Weights of a small mixture-of-experts language model, trained from scratch on English Wikipedia: 8 layers.
Below are experts of layer 4 (counted from 0) of a mixture-of-experts language model. Rows are named router (the router's row for the expert), down (a neuron's output weights, with its number) and show model dimensions 0-127. Each number is 500 + 50 x the weight over its row's rms, rounded and kept within 0 to 999. Numbers have three digits each.
After each expert's rows: "raises" lists some tokens whose logits its average output raises strongly, later layers aside. This comes from a sample of Wikipedia text that the model never trained on.

# expert 73
router:555522565521463503450411586433587559472444482483441502488479485502595556518511463570496520442503515438507515563458608502400564505487455537457513491527534447586457402552513570424514412531460426440449547569544557499539520494535437504596466484433559413477492589578491536464500507509537484419509558458520446441557523443576504468418571507500609463492518464497452450479538557539511433555450
down0:504458529463390536510538540490491565540538524513577519475520427590378442550523525482466473454456586470559522499498533575583413473495511547349461515505472508464511547531451542442449486496387565421503441477506502498506656555531458505496473541469576466489469518486556470551506436578525505548521496528494415576435445482560561510534532531557474510542483475496528498397476461536579417457410
down1:531634539506526534493555541471438534430569553493444505597519502427465537550479447523436455519539519495431482514529497511462473531529511442483503525593424485531464484499573473480489521581561403494560565463477523610598600484447397491395438492598497460579522513576510469488516583571595469591524509491466506608487438516480555495476451555445564545477516479467516490596471501547473476519528
down2:557547411464434460551424443481511493546460382445493416523601463553552543568429586554529543541476500470565487513578501566426516506411469492414555459562418562524472539489505595454472486591540566556490446484437492354483483537502538420522458529507408508481565511460490509480475527455498548521471564467512428493480459500443576431549475544476522545484486580465546548467485539469501543592474
down3:440541489520502544457483398568505520463465537478513508483410509557464480614506508593606566591484465454460429569474546566441529518433524410470424530492422571587354495532491524538417501494506474426550551485488445454529586463451520552526528492546554462565522483496509487466562532480588500476454480530528491526507537508365520573464519502512517471445451554434489495465544544475390564538435
down4:395494500479528456480484419427510451470490514525442575510487597562480417530473522512498384491426495549553447508469556419496429426427550510446441490517398441476502499546467595545473479587401472529455423496517529474482465599492608459541520531462341478489569507607546487508544449474499572505459504509461463451543494469510552441442444572407522494540508500455528533504511546449546501472465
down5:487476485548447528527485534471482442525528573450419483497485436529455512504400524464499466619533423492493529498458601516576549483536457447549427446526388504608441504505470493465450487548528449539471535423572485537499552473571407563498440619557491428529445581565585576438503462496511474507524511575458507487462457517464478541525519424496501535434542490448549400459404503538605541435488
down6:503416431512502475439411511546541366559504573497432497512469518444427423552531430438492543523494481378519424526528408556488399562505571548481525488577501510553523511439456514579522494520501555578534510534482530415481575586520468467496465564533471454458455568462533431446489452612535531481450520536489503570425448505563432565420542465562480458491454514528423441497527510538535579515494
down7:444421425493501503342507497481572447472554473497532508508457530501457478401453454466430558496524520538453597459492471464562487594530450478490557456498506562507536489552608461465524498468462519562429543479518570595492466549526560348467527475417465563425428431560543478473504491504545462466551526470459481506540587560385511545437523555434445441446508567496524556523457512496559461534526
down8:446584596429484451475574476517544471500517438409421477515488484480510529481493553470489482527552509540564509565586521498476552536536558496471483388510443610538462409524586528502574511455515468524505541574477496494402419545480430445565572443552545396513566555532498465448586472444513523537520402532586540481493565495490556521538551403493448427453424491416527503420475519515478464539555
down9:570425502528471528474545535536524541643439525528452527565569463488516526417417482518499487520373497539570478510449560564540490453586512517464469447479501520492428514418517455495505502515482567491540398482520428479500514533447522490564508487553539576557540480418555513504390443459462584552534485617535471516454432583580514478474467526515543467528506480545470467372492467430482438621551
down10:494536533490491469526459584451458450610519486585510534512512451467526544410459499551547475517487392530457602457539452542424469513530481490442500468584589460503490432481531569502487446455411581492479421479434492527507353574579405393480499517451513519602529422397515530455541583486508463438484516556583452497546517567525593553454540509526497504555508515446548507513509466506500522467451
down11:470497472496507503553462517521469529485425445483526458523354466461468539481532533549540468471454560543497468522468554576468516487542415497491505503545478479480524518522567519503470557503490542530544474570356473591518481508472371549535401518521472518528464551505593543487522444375569476353488413488556500457540570526466565421452594489508483462441482496439562449544484502624513457587519
down12:566425543456421496543468444529482464510501519529505514498563408456506478450565576496528495519397456528486534486508448528483520457558427518538499494528461399610462499569449576477516608472535461518488652530436497513518502434529555489510503524348462476511468479478413564636519515529432524548444630495456463512463444475517538497516576475507471494550496463447459464633463523540474513488530
down13:452461504497539564463487506451505475480603531573448550490550547492426465571422449550514469510600441534507454526537423422517444438476508501535415520508531427516482437432537493473409602547442522537448437427594469502491482483571549472611515507518447449521440561482523467466472547432466478440502574488480477653444443508599443477486538430553449501499530559504511493485410484500420585518528
down14:445577516480540573510509471518379391554485546494533497526530409501392553465474456536481523541481568469566462489585576484529486475556492505538469512448504456499602472558464523451438530481487564444456565488511403483473406461596501464535389499535456492383535566471460487538540591544558530567425506478406483515488578495443535483462448435540502431411589516452464567521473448495496467493488
down15:464476431597431435485418509478453498571373497504454594553550507513544421443522434458538491514463475495508513475484482551483509500526484532525458523573544417431446501521459477424497469402539488515448531494483521574474443425549455491526477425451492427491550377453436457539468537380535528500592559527492534486440487433529489518527525554405527449507512534630401413485531428480546441494474
raises: "in", "ing", "n", "p", ");", ")\n\n"

# expert 23
router:546510582608430559436425560467532466506521429582557479528547394488575451485462519450445442412518542452423557568573461469467451580497498575584448539468469433512483517484530498420546526551570515449500546523567494608523492416547444516512443549450568470573535574461492583432566535559530489466512562404516440429477439471536495447474555548506507542465569481500474474447488452497471517490468
down2:523451481550524503540426507553476443514557508452591448499511476504438475551474488557533529475522539563508549419564474510569493477421425540536551514443498460447418425555449531462531493462545389559598559534463435509473470497608521456434559530479518490412360446479497508537552501508578568570486444422518428524524541375430539507412468500469420460445534484455520568532549490506418519533530
down3:573497454494509510397521587475486472559576535529525504448486519498473530530509492496573523435540553502465458482447427467546452648480518474478433452455615470498575485491568427577439542468470460465469570382466475479488545410485495487518506515515477466564453438516358432545492537425521492503513497429558478515546549414600493509514456568438351450445578455445517499490481498473510476471524
down4:489518496501491481529504468581545568464431507529645564474589596492465540590495500497584545525552430397470600583532545484533527465459520458388545451456522474443445503457478565432473515537457556565438524473550541482432548496487553453545590448471418488487514570524549513530569428504506426454540476486555514501455465526435446454443514534560501528525439506485485644491490498465498389493547
down5:542393503488596541467490394587500478487525487465485548490611548543566545567521361481469548501486557474498508433520435390546540453488457485511399555471543463477458495427432502482440501482588504494583512540478514420512465516433535604389487476490558506502508485501605497444472494488515475401497515549475539495472482466575543442561546530536544557462486492491406574460479548587435529503438
down6:518526540461479451533535501529514534500449510478511473469423495585565459440509483522474424581496459531594497445507386602539438432518477519522478594465555489483516600537532556393492579598446581456429486585547592435539481484445473535589528450496472506491515529500450497421484549528434517439449486570527546466500401463479487585543481569421516496512593481558510455544506489494533490368468
down7:506568486423428487500420458565509585449438554532548584508485495484484524514468593469514499551497573519537479590455462536512495435550537533451446529483456622524527495505501466523402457523548510561566548497532503604541550605467493415561488489498496422475532439471408592490512549402468480398414440489480442537487514498472541523484590408456502518571486524480556505432489465537577404566478
down8:525546513593502509614456419518576560432537539513481483524530543506478539544496511474494609443456486488501486453497486555410525555474499435552521548483538622405484580560494541463474406441531441563570547536550508569566515610506454505537506496502437540508493548560524479600419419493587531596475473505555461505592513508465466448515531423575512500536492402483530563480445484526570447500564
down9:472469571602579438485510486523440457557453471505496488527388472481368502510523483426554487520525537473495537490493491563499434456436557482546555466484373602482455535476496449439481578504463464548486598472522522522441551458538572499498518454454561517453437457442542400502478441450360457521463463501439535513471511513442570528596507490538416486506480497455584472532557609533495513591540
down10:456503463512526529503500460471509595481560483557622556551560593561510486565439410550472438518479521359481472511442512446500396543560485580433517537569475440481500474583488503465473482505540523506456538409507481504449535463545558526461484501445461523466480551467537465456571508520346508499504554489409528485591476490568484496476423524485381571543479434528474488435420465510583537576473
down11:486576541541424475557589545453405443505445501503502530545479463578482513394532503598507487476610485458470498501475513554520460480512469487496379464547535458569440462458571519457453389469522534428420535559427531532528448389524484403340520486502413485495509535529484564412488453446537523544432503525533496526415477470536559494452559471503536484493495515464475597500440462509467469442547
down12:470495463556512447525489466495521569444478443552558545565537488524530529418575490483590485469430514450549515447461545592472439441526494523501523544543526491395488492541472445543466506536466495567503461571457533461485525579468620471634487546573526552453374538478469423581459463490505471481495435516434482512512493467476681431513441534581526551434468394522548504513512462579493501469523
down13:517496463567463512487555542527405520554511539451566464467562451496528502501495525535493410396521541503424491496472508383557544537485522578442527606458470524432531470553578464632495471531446522505485443590480398511459583441578456551539399512455507433469421465433518392545468359447474559549484507504447550503542531478526461478550534502519506482511493448515529499465417501519427556476444
down14:465455506389590538488545456511495576583469548529398470538498549571452468543570563508587446528455562538434486547426474524493504476428528532493483560549434540516386471456597537440465553411415439454510490516539454512542521483494510489539491482410467511583527463503511564455586464489477548544655520496422572426475516467460469485502469522548566501529570469467467482530509572490395567484491
down15:531446495437488621368434519523513470618493522623606495462459505533535421471479400482495522421482385522477486489424489489465491523434450526604513427519515568492467505417476457527546515562603553528521493497527575582450483503491534525468528520621528520489468488493522450417502490489574568453555512474575534549488422468460541449491441485546541487544462572570472495472491444532497550542457
down16:593455495481490499536527494598493487586468477396542462486614556519508494455429475429480412509433591384461466457482504472382383501516403481429525528474473543511453513461527478446459472614507428515525482417500508451463523445510435435524440480542520505597565479570588538498482528426474531542553443562529537506499541485540473475429501436503483481532436480548603453498431511467430522486496
down17:545551591480523594529464523516596493430468458530582430606571519465460472548493462483453506529497533465553462511445599565625506443467516551407585392532453489497509408446546598488522571505477544495538478442448507478517469502469471418495517592579543469470528584489478519461459543530498568482425574439515560522485457414503466492558506529435458509543468472409487416512437521499561473564506
raises: "}\n", "rist", " years"

# expert 47
router:474580432484471536467525509503524515483482424509521494548516499532415353534465581430530481512546510498472525564469451513475547469500503549426494593540534434462521559513564501498547440495546579463552525478474494462490527455484439569514590559498598403526469574528456566419516545452501422488609593456461449365472571395484620475497524487424452493519532536460513493403531494523480497449528
down9:504490563446497455570535498483491460417482526472549481481486513406446449401574453538506588502445539562565586386488472575452475443520461508499551557463548501401442507448485496531445533493560473544478458533415467548448505474540565504450560504515651524448586375496473536487551448497472575563487533507448519453551540445525431537520559476587393517596549470484484458449446464487479502453499
down10:480380521474400532495511467474477538547470460450480499561531562447587600524507537498494568559412541516538439593486511562405553582513447441545516602552526486417470506492540490548485434495482443578465482453467502477474482439427554506512551538498436467564478479534565509484452405513437614404457465510511522576509505498508529401543517450568585540504559591471476528469508485559426525569440
down11:466517484460521443553442530482437517469388494508622531562533433503496468564410530530537536453511557565439541459467444442499433547471507531475511548525455524533446572511515574495558600480484444462535556516477477509522546507499539486567474550385525568486469603571446568464479538512404541643473592500468545456484482474566575503397543543559510412534507435572498522529427508550475526553461
down12:509503504511540496459560554524459459539510475411500483504428497534483577517541529529463488416440391525582440485306557517525514396518502503451437496492527386503451526568498542550504582498469471547446468420426608542528463410526555496497500458593539542445491458513477534522547456461535494538477633461505450556544483514420559459434459503473424469580545496553430452488468474471513470484491
down13:536482454546514474469499411450548508508454472489559599565488539487584562520517558491499401444528548551569555536538476520484508419465507373520522528524540461527562526566518406465499616573543539552485540505493505548508447497542519534450503515467432505458402530534537595469529466571560519486531496531492346577564466581439436514436468575525570568435508522507610499556458557486487507527562
down14:460424346528473600570451489519498461451550422564525461452414412540503550543482510498533491396486525446578531495509497481643477481576465530564397484524555453504510524568452474445476578483551494466511479539456488461482461514458502438486450535520503517501577504439468460486592520472425429540440521480409432551490495486530462530596524562514514513444447521461442424477516429563558571491418
down15:475456503485476459555491605562510480498424463557509502436498518489471520567454438482367554519549602633493575518514561467494464456414459452500520595529449437482485566516484552511514589475517541594558504475566530538537425378496489509407504494481426599485599429497484561488489473551511545584497508590538509550546563558550486519480528489460427465505530438538484535511555512503424416489530
down16:460443524593567592437515515543549552402472566508467485586419505547497510426499539493479488538422508477522472482534494488516484461557513494472590574418452520478561529544513460481499460580457520541504441419440411484595485429383476501370543613477535507510474512517560488513559538499531483443493540394519536449597476505478500493561556457576537520450533423406516516480596538494452506427518
down17:516465574617523591386524543432480473446546572486455520444595505589488524494457567474441502451525494578446415550474421445487442511473502512485444549498560543527474486459456501467478544503446472572583424609438451421551487444422543479528494422556526527496540533497467496496456452506414449484548518571554451437552434540550506527484448481460584553508492400545559469471490467494582576434512
down18:560519404470578441508530587510467602397506477553594436384572510501446524443567545512520488500533521474512521527550493540554473532563544413511396533507535615557485486527539427445502522545501479432512488466414483491454523531457484510473542513529493460508569500532509524565584354516488384565469572575486521544542525514565527431503525457483487578556481435530540491475546483553501508392541
down19:500530426478422452465550415477482535550553464501478571467609433530467521515517487545442534517561486559542505565419527507543594518450492512551609535473485484535541495596444508476441463479390584478496533456526468496532600466536457537586393498431465531630552520499535515491487537401469531484533454551563592426436542569499551518486546536421471488538481462520535522458581531543530507600552
down20:598535541459476530496480564565519531470478560448505486470478555519471495411470449468475562490440529519491482498457491514547518452378583565527424471440481491462427516532388469430501473523483493546523593529587482448478579474538488512396481540530487467512572495431461532463579533566438442561454472428519596446482504574420471531470591497531591545399429542598497540561469515516468496616495
down21:587453517510528417491426542530437522581380516476521456513601482516461451552510573474449529529487501491467537515540419506516616448515510462493484568477575447464453544545501552474490461570534662523555474551569547423449482542448507612499468482538441507416516543441491511538518458527501459445542481463484503551534485517469564411518479492423533527441566387418435558443450539456457577492476
down22:488505511535478457451450440485491434467525579534494453484443470535477448430544581453482429449379549514537528516607432422454497581479443528547503590473489406396516487500470509579541435482430456487456497481498516575467504469539452442438472437411482471423507512400522531524525441446512552554513557450454545436482560423531494500466480569449376540546477510570469536394481422509492497433444
down23:549540523529463441538403539507512503546468402450480532524532461431465480469504482585497550442433606469520607571522477457499409549440566451515504532523523463451440523541480541494465571646475521557476542592462450469497512458438497541516522552446456515464447505573433550539518547566572503450484523450548525511477414437472584461522496501519347433520436455544491441476483390514495444566501
down24:516500554512571490554458435472446530424519570440551491508443381516570499455562499465473562420450448453522534536494462468445590476499621510503502587480475489449553458458538558548439440505556481476534667402529457479466470516586500485494514472413478533549438515531533527539494564506454481448448489491442536465471527419624513490421567514460487474547500521534443454453461423467472502533621
raises: ",", " (", "."

# expert 91
router:497523542514431558443427585454513462494591455616549476454478406446553428512463452460500468419562511489412570569585446464468492621472475525579452525496505474524436480524539508414533516538562445460498525486540443567509506435554483551485433544498565493577532592482469506491578567595574519487431548425494460485552521484539566439464575538431490502449577578536510479553551510491529471506442
down0:563461435511502549492549499439554478515571512548530458509566561526492448483531481552473423526427550450523434531490421545517603505478563479491467551529476455465489641490544573489384484526527493469551484512502518485467528534492465554539600604551619550455505420511481555470552609476453462482479559555489517498465575517450560457481486453448417440562568422489442608484516536445494415481416
down1:448388486610470480533416508592516579467482507552498505477502503553495491591486580569545531565491537480499505487495521581581472465537512545434606465485489492403510430399484462423515410505543538524502478516485501443595500491479537472596545537491522524501491451442499508565465465483473455548573519448594456550462475442468429455514489475443608376522491394484497547461530548413561471568512
down2:593451518480579430535568453519590600418492437551505475642514496584487497502526468550495422474488453510479503509541499537490437513582418492548500531436464496526485531591495521579523499534432534502617441529502495559554589444435476477484493517476475493529491428479516442416480523511447469490506617536548521460438506547544470428555492445638499540514583595492537450517564536583463464486513
down3:520471505591485497431574402600594526517465437508465455590526517430567508401498475529598511501513492462470497482433431519562515497467544448499533484538556519513453514512552429471493462475554562469528509410502428544476479513519506615456516456513560383494551473579414492520494516548496499427485503511433608498618460637466469451510516525456479433532522466439473543612477444474494482573504
down4:488558495538554562538533466518512517518552528575532474557604538437472343468570437459538510517498489483556540486567497394443621598475509532437542454518601502490512572549457495405501560469490457458433500557481527564574532473528543482509485450561576476447489453433537501450569475514549537529534493474440589443582537468466488504522471542555481519514438502433537575568561436497485536505376
down5:446506612480526460527572555515502527512419437521488482533464560497566512449522596495493535453521540433438451513468526546582467500549441454519508516512484514555555488502542526510455514486522442444532601528496458437494473626444505497511458461555515435551485434471507554478429634496528433543448441542507523370612537470490448516513543452626428457413409399488471505450539488567526570493523
down6:541471500540406507516545438542518552426479509473502431443475470475480433553573512467518576506474552503474467488453492519510532488385464456537537528527491488402423456510470503534568543505451419541562447461538477402544534469482515523507539446563503504401577450491539489521508503523527402434495546443507535476498517456555603456545463397459574558502455537502392397559408541546637390490525
down7:489493523522556444458477495510436468626476494594553508464571447587385528575433523458446467489507497440466510453495511527465576373523527508491470486435477511480507534480461374518510540519551566417418424530493478482392539461448535437512503556537501516460378469532545435522522459492538468444488452534667510498513511459599513533552415477547514534571455499462522500502539497443511425460515
down8:540522418513486414451506563532526523478642493514517629515526480439436463546563518556521414563501508529554536484480542525463447591501459449486533574484444501559462407423423353535499568543483412580520462470544445453536502482524473474529413535482509514520506484566521464584517516512546481496504475478543497576498478557420460561514443413440536481559520399461539561412484439474439541497525
down9:430624466505468448453605535503504492562504514476510447512553494529508439429513443521533393514460545546483548490459489520530447489583443442468518474505504491462465520496409532561578454488509474509532497520471571345460495510432478506510489484492560613550450484522581490472486607469436531545507575495407483475590542488533582470467486512528474435519599572362562445439500521441406530508511
down10:508481461596542540471507516536510541533496533523607551515462530524462515506522541492507490479422489540430494499531508486434496528519472404566562488578374534584477489565512514456456558406541515455527458491534429500512581402476405504536466521480553480503458503431535493477559418445640440514478422527553447547471478499510500432462495499599495567613464510574523525494546432426466648554540
down11:518530560535514534557500505424444424523528589503493521406420562578499467509506494489577496627481448472579492528507408598512480454440442503473519517513583461581524561453509489536495425469398453571547609451423503516567437466470453476496537436492445566430438555469391479477516537528487566551520443488470520453551411533538568540525527520494475439571588487481443499463536506486418451457539
down12:627498599420495453418642474444601542516506478579513494494541465454565522528509524483483561524565518514527492503561500510467550547521527527436573496513444576520484523565483537567481435572544516503514496425450496556514587512486467551445469553533535557437473536490390453491509425514409493548513518499447559478552556470568488488364425508524516445508531413534566509416495611460477498466562
down13:373494431593514457399506411466552511508473465517549477446423538551545513534478581458538477516517487538486471524482453490479471617551475561385609519542549551451461470495442519542513520560444532508509502529517466471513439494510483516512491610495516427489410481531563411538500511459608464490420482423446470513523531517432547391478486467481567521556541485459395490503414519527488543364481
down14:526439543499499479515546526433435534538539485566473541540462589413535538383575458461562611473461536486474535498507536514386426509492477512576472507518493461545432545548504472463470424518514427365404506548451456545476496483489528498581492480502453546490467574528525416471506634578565445455501490553548453454423558536499445416474408530588519484555589480550524491488545496500434492535519
down15:533447432570530519510566503509464482438553466542483481405535498479560544439419576466453573418490507506422533431441489479480412498478480527502411457491482523518543458576653485530424500587482558487499465542434517579541477513486471484553498549530544530440487488575512499529457488472497406470533427503455458521492438498537396454454506428533494449404586401590410478458458476544603519561499
raises: "istered", "isted", "ww"

# expert 66
router:487504594506465437495537572419511595503479460488540477478478509581636516471454556518440480463442502507619480531476559533533593517471425575458489452445496555557511458513511419460497445541558474559524521376590550494419479457515535538537497509466562584527457578467545549530532513473527447456412530522484459459564478478540482457430531523502626495429547503556503393448449515455520501598487
down0:439408467552487429517478491492508571442540587466545413486558492447509499535393498497457466427491553505471519459487503548480474561516520510497501515493452651423480464370479495493441559525493374562466493609539599528567383532415453540548382563516516530514527471519498523510526428419408585484430495489488488428439519529521436534573483532505527471558524520454522512519491512437512468504513
down1:553394498549508514495521457576476563478487455504537562458437506482536486623549493483452494463556496465476445501514558595479514503514522488487454525512462553572474495597429592563515528507481576553569581509488371504621507444606473510483447415569533519470571526546460558507490526495506415551565539531472574531485479577480463409521461522589529462463414512465612426479524461507415507529485
down2:510493512524522421507450580522462513403496473545491511615479508497561471457450501508524454528521579434581548479373569391452540514459580514522510555467444423550526482396481541538445451485465424545513520552462551467401517549461475415512448548509559496596539505467471438483538501508507519505501508509536543476596449524608448506519439540436614502438477512486468593549479502403565448428458
down3:477557507488522518543555526474506458542543519535441489580472548508532483477478502552524553460436508400479458568488484499473419607477486533529579453519535432450421496477441482583500448491395459493473515516469416621455444487526391442432449561504531487446561549613597488466598560531561553491531377525628448484482545497470512516534511542511500538560599490503455475524523599513480530482541
down4:459369507433526592436436523567453520582530495479535511466473422527493508529535624503511450478404478455462509508502552477431516490451422458487481621448372504510497459427496444550454492395497520494494484570451471469523607582444476539454595475488481492457530446502494441481486416510561436500471484553476469422548545479469503533499475504503584461525646523476534471507506576518580530559491
down5:477400448562544551444485517421478554410500550511453532438512518459462561434503491568565515531617502408473530521514468532472511556455501507537603540453508533486478539529490386540496410455454491540560578480529473547522506521484453442590466475442502406532522469478465519609485558460477452430445509388449477398554543514456557427556546541468452531501499525536465592415561541546533469410491
down6:505461530538544466429453457486467543451619485519535510422479463501452476429550468490564524421512512475516513541498580398436507594490412465555531478466492541539593502513490381454528404433575540458500536562570543469485660573434484520501544507510476549536487479509559483476484481472544445485461533572524534480566437471533449554447446516615522461415519404578435601502478492478492498511502
down7:529502512493452524584415487519459529511522501544492474471568439475481460497441480510470568506481525479444553468448467418485524476430498464561441555481518486436555435574561593593482497474493506501455482599483478515476505531518416475413424385520532623535417473431505565524523536511505448513521538621499456618491538484442557560549537439513550413517514421489560469397485506388402498537486
down8:560530433557432366484572475501478581552492549536484495545568557423467443504523451505433516523531555540506461431468463555585496579479572593432519464542527541491462424424491458568535538615538551498508569568557553441558480470417579408625461528476513554442507462485412519465494443430482490604525447514478463458502472458453482481512449481473493540472552503521546452484457545529493577488556
down9:439532463418506459532421515546496435481554437452551450472464469601569493426556455469493587497514485538504512478466527527440492528494406578484501443481435544536466524470464445482578535497522446533477615615529500595519525462504500385499510513510634447512405505525502516473554455514488474426440628445565503520493459490490565508468552434471550459609510418488552532472553460501539392517484
down10:508520426453543496543539613447578457585464403461566585524588448426485546505530585491458482581509481528462554427477537536454529533477434516501424566489436491548507451470535486479511486494434463539526441385494563498455384478450493540577591508523449505436521582458523472468517481451511442585559474541558567568532459499554525391501449523600536454461550464522550447476514499494543509546578
down11:501570478449559454548464482547464443415545542508562598503442524484520587426467576467479441476474570546421539553422593456464400460599542462521528564593532479498468454615452559489481459549602529524401569504532487367420501457531446506434503419511524495418444496515480510537490438553526480557548571502503435527511530612423569465489530479507527516548490469514491485487502507522493503516533
down12:419575552552478479519562496507400447520462507531504468426510493497462554537493534544490518509498518388501520526498466479497543450437486392477443522492547582508475486516525472575461468519406410572534486590493520484501491385522482494555506513525469470508504515548510583392535528392555424468514478480519497564503550527517566506493574549548499502475610285474576562471584463472503544542541
down13:427565436478436596498539551546497492539479497525474508484445539576474400604516487596490626482468497559455473485482374515582440561451438502589521436522519526502486539445572426573493501479471530476499548499508498519509461573531457510517527528495460481554497494593527440453505498485525524477486554513497370551524553585613561520469504561581418521433525475594565448466462504552399524526494
down14:506501477474509524445491512533464484423479461603455502549498602531465526518530514468452584424469480517448554514558506576485524529552439498601468552389502525513448479571565391511410438446442584455524462552481576532532474461431496543520505410509560522422415620480530556558471381498484477498502528496482435380495509462535603467507565487520465523411509515493515583435546433518535507523508
down15:510516550480467488508522506553527539594478521483479475518548418457589477402494470497682484585523519512432575535479519492476447533553466545485506415570441598452500464483426505484488555520560474520421535536417508595480438550428509434463516496486560443582508437537465521536430507521551430399418528459444482503448505415454549467540518529403543542470431510459553490451433465454524488564554
raises: "ach", "ally", "ly"

# expert 26
router:517425559525486523389552428510450443491482483583509442511552486541562540513484488433469497445605399513464460527577447541508450471500447480520395513505425432480435500551530521511512551480567433448432468530567535539484469439606416453512498557416551570560508482383547519432539402516532410489493533515504450502597506545511502492511500496411526468467518469593557428582490537529550563484453
down35:622473481513487459537514483319565491463604551512474553464505503414394532503527461501574558451452517432434509529477512521431468569486574489464509470456565534506470478542439507538579620549516496425446556455531497508419436562484504502396497512535486504465440487541428468505446532523486505469490463539406571536565494516555493459501565562473486607556573469469495562474533540473575431474474
down36:568588499515482524513527584439622571475524422458493460494468536519560430451518512517469473431526524619495580364471491460446562476475539522443532554475474416475552501505515509464500516588524419508428487518531422545418512541552536432515491525397536440512441528635566533511565512390467502464504451502484570425530516588547540559492507434514510544506530524485465501560542417576477460498518
down37:446463481514481464519474481516544475519606552540539462511532450518561517567460566551580522466523519513459453470530547479553428443600535483474446488501352519440521517512474443411516526477587414510494437535435492448503503511453509520502439569465525486508519524415522549429537567516516552442456478446567470557553489459493560437583447625459508484410442564419623534509526474519430598409502
down38:540545464565499466491380490457513549598518466547486550568535533532576571460493552609468444446423439528527508493452469522518504549486485458466434564567504460411456550538471422477427506477496522440458527483536534521515478493480469498513535419477551481578397557494607630376460483448438530450452483475463428459433545452514530432498557554520522557424546578541512516616483511489537549537499
down39:477499481474581490473505474508570548421521439489516407445557465572505385447571563494489524480482525533510489446543444479487522526418552500474478471520557476442562450530521556467460536573432548529503588443394482459558533562501537524484530506458413548530440574549446438471517454573483473409421500476523494463483479596392550531506561427528559473482509464394503510373424481420560439529439
down40:524575493464560510484480521511481483545454443529517435462490520560438404514585442541516498483497500499472538408589500504481573468523475523656468574528574507488461536553527569503502478540439529559440531457474529408486555600501477449519524535464588452537459457512526597419537522553496485462504513424464603520470548530582501522464545509585512493463596649451454446508443388533503514461446
down41:485543422532528502519389441502490445588410489527462521483570505435471591467477565519493533593540480518484526495499547493424541491484564499487461498565485495524489540471424452547540528486464497575526461489437545492523470523501634428514417388527559544443381532410524442464515485509506534389604494529587451429548482486420561497487512544558504516454598508475560571501463597498488457514422
down42:506551500573564461465549551554535495486470474498465506509393467468504458517481577528453425528563483538420465455466440485520462527404543424504541536555582509489456409499418391513556518503535555526467399515479452573497484412520522500450536560568462400456473565564495445580499523411529391521474534513490433405543539463555471491575446406470533521500541545543446495467506453520623473437458
down43:552560451497447493590531459440399490479534597476519480500596524599434539456435493561474459497481575480467564510521571579503409456500555479435511515466380421438479566527441442548442491487462525496628488612497462478521469503520397462553422523531514554527411478420424492439546496439478586566484434509448566498504504443561507520535495516501509482512522497478540393469544567520517489468500
down44:513541450540592524523556483469610599507510504469517492479512482472483567430392532497560473438414565455575469512519440490517524554502549458463563492555472473541594472436512446451499467550482505429538513579442477554401527542466351461543499455570428473549595476574535523494586580471477481483551505497469415536482521544495577493537562566507484590441483527435485492551537529562497390500547
down45:498530514618437651530451444477433437462581558494420472444433451600549442479477529436559496483549543368438489493394427547534437552473443528495522525563534538486481485420509481487523545511592440532506517515507501505458519504421524516523514593556495535509492520577533483558486521580433561495531543511519550498566453437465450479581509519508523543554548522529594417533510460522561429576513
down46:449540529498504437471516474599434539442461524573465479539558481497552507496486544521397539482560513434490521477507544415461487495609488475493475493569490452537523454526445531475534512458612531507504597568514442471486494482605499422444460585511564508469588514387492487413587496535558449495593609406446437495458484561537504389564442535555535508520511570562524517477503531473597492561518
down47:487507413487575536506549605491445538459470428437532480496592526556568573573602581508506521527415451447478582543486445517484550441505640574542484456527558552470516502460516485438512523481503392615540438476450484522456480424473403540513446423436463489513528461595491443520468516426435488510474445512508501537535526474516550476392498452507504540546467438460444533441452564415517497514514
down48:512474450554578546428542479557532384493444531516440549542456569512481588457421555466428414508474458569514528573580451463491448562454406472551571529526507430430449518514529489519507506580533544606541515552538489379531463573518513462499542557614508536436509551541440441569470479522439545393477513521511528541481433415461503568467491527445480533522514480462502472540527467542556397508548
down49:470514536522520468498439562518412461353478469514595431556609492465496464454482483529601498597504519446462597424543551459580432450499476426551427536509384450534454492520442468552490482494480494433497395513586420511557473554555430465474477512516597500437480550543438501545527455472565451594501462559474485439519447528490510538593537472589527532551483528531480498499499432457487501527490
down50:462516584523472420463408645473537508530548530497538527524484484473508412568568503470566501515532485469462525482492523458462465390520537592444484501488507597509435494503448528454487452492441541462477421516447353565576503607473497451502635452494473582582477440535530479444472488447493487392469584453481460576471563493516514460547540484520452483482474419429463554469533478499532453450549
raises: " Other", " Their", " They"